Weights of a small mixture-of-experts language model, trained from scratch on English Wikipedia.
Experts: 32 experts in each of 13 layers, 96 ReGLU neurons an expert, a softmax router, a shared expert of 128 neurons.
Training: a variant of SOAP for the experts, 8451 steps.
Below are experts of layer 2 (counted from 0) of a mixture-of-experts language model. Rows are named router (the router's row for the expert) and show model dimensions 0-127. Each number is 500 + 25 x the weight over its row's rms, rounded and kept within 0 to 999. Numbers have three digits each.
Before each expert's rows: "comes after" lists some tokens at least twice as common just before its tokens as in all text. This comes from a sample of Wikipedia text that the model never trained on. Tokens count by the router's weight.

# expert 19
comes after: " |", ",", "|", ";", " to", " was"
router:451515485465509506465507456552510501526542492508524544533504475524464524470477482461523471482525521519533531522530488490497479524522547496455506469516480495529494491503489467525527538486516538539471501508536503473524525461508542539474450469499465531495508519520493500484469467531482531525467524488455499484469526503520515468514505482478518519479548498531505498520533492530521469516476

# expert 8
comes after: "0", "1", "9", "8", ")", "–"
router:450507490498506480476510474506507495513519485502529537538505472527466534482473485470522461468527513530532514509519482485508480521533526489453504479533464494524483509514483470535535536488521525547479510498518475473529521485511533525470454472500468531480513526518490496499470466502473539527468532486459485483467507503482509451524516485475524533461521494536503484516533485538521472524462

# expert 17
comes after: "\n", ",", "4", "5", "6", ")"
router:444515506493478518475512487532515498522540469506516531537513472539459531472472490479520456487541512536519518515519474481508464530530516491449506474523466471520488516515489476511531526509521540528465527495538461482532512474508541537479456475496473540487506521527486479489475471520475532534473524493467499475473537487500523449521516478474518536478514484527500499517534496528534479517469

# expert 23
comes after: " |", "|", ";", ":", " January", " September"
router:419504484472499496494512482520514510512519499504524543558489488512440516484467491473520469481536510552532511507518477478500481520516523498427482476505489498508481503495500451528516535500501516529485513509571503469524516486527554515469442469499479514479509509529496492496466480543480531529482523492476497465483521513515508480500497500478523519474527489533484505532553503517521478509481

# expert 3
comes after: " |", " ", "|", " in", ":", " of"
router:416503482477483502471501460546514509512514499512526551537510501523463518497474486460514480477522517528530509501523498481492486518508547494436497463527489519516503508496499466541531549474511540544475503522566509476525514474498540522481436480485455521493512510513498504496463468517490518529479520508459506489468534497495517467497509478472506512482542512533494504521562496522515478515483

# expert 28
comes after: "0", "9", "1", "8", "7", " United"
router:449515484478497485470509475523507481530529477492524527525492471527462523476474486453527472481523523523534535522530485479516479528528539489461517469533477480526490521513480476526527534498525538544470502495524478476530511470518537531467459480491468531482516523519484500504467461515471527526467529499443483482474509516495511466523513473474516531474531504531509487531524480528523470526470

# expert 5
comes after: "2", "0", "9", "8", "7", "6"
router:445515487484487479469511479533509485528521481483529538538505470520463526479468482466524468482526522520537526520525487487509475524523536477456512474530466497525500498511486475531535534491526530547474508500533494474525516476515542533473456472507463527489510520523483481504465470504475527529466522484451486483473524516501523464515510481473524525471531499532505485523536482529523472520470

# expert 29
comes after: "\n", ")", "3", "4", "5", "6"
router:468502500481512485492527485517523499505511500503524513526496482517477521474477504478515421459539519552529489526509490484500452524533506486464521486520456507511479520502498485528524520489522505528480518485546483482517521507534530517484445457481484513475497520529480513487466489489477559545450514501476488473470520493513531488526526484489513525480531489506499501533532500536534481534483

# expert 15
comes after: " ", "1", "2", "0", "9", "–"
router:436509509486499509475508489529489484527516477494530542533503484521460522477473472457521473478526525512529528528526485488512476525532554478456511464531478504528489513505484470530526550489532531547470506504526495469528517472513519531468461478499465517497513514520486512504474472500480529528458526499478491502468520524492519462503501481472519525474521493530497486524535481536518467528479

# expert 6
comes after: "\n", ".", " |", ")", "==", " ="
router:489515489496509505494497472529519472515499467497517520516479484499435515467460502463548427482526524527506495516506478476510469500524521505470534468543478488500489509505486446524514506496525508511488508479538473491511493497533517513496461422514499507513488544514493491496496469520482518555490514490486486460491507514503509494493509498484499523472526493510517489527528492545515495515490

# expert 30
comes after: " the", " a", " The", " and", " his", " first"
router:473519472491478485477511495535484494536531486496531533514519465518443527437465483457524471484514522503538525518537504501497462524522577471443513483536473488552502505511492484533525536478516520531467510519524498488513499453513527538470451464517448525490497513493501507491478452514478528528464520492477480478463510529505503473504513463476514518486525493518492497533522493533511465526450

# expert 10
comes after: " ", "2", "1", "'", " (", "–"
router:444510481473505498458500512567493484519520493503529527530507484524462518483471482460522468465523519521536515515526493491497476518512536483457505479525477515530502509501491473532536545483527529539474524517531485474520519461499553546469462482526464526487510529525489516501472452518489526530455522488463500485478534521473520470498520476479521527481548504536497496521527492533518475524485

# expert 7
comes after: " of", "\n", " in", " for", " on", " with"
router:444513485485491478464514460532521492521520478487526528534503504516468521479477483466521465480523521516527508515516485488508482520525537488465508471532468501515492505509481470534530532492529536538471498514544482462526506472508539532473456476500471521485500521528497500509473467502481527520453537507458487479468509479487536472498525476473509533471559491531491484528537486531521476525480

# expert 2
comes after: " ", "1", "2", "0", "9", "–"
router:426507497468486496464520480506519498517532482494509524520486486532474516481474502483527463484513531549528508504523495490515490509522534476450498480542471490522495491515484477505529549488517530544489502500512478486534516492515525503468455483494463528488514588499491489500451449503482532540480541488498502488456514494492502476506518481476513525485516492528499462526516476531521445520481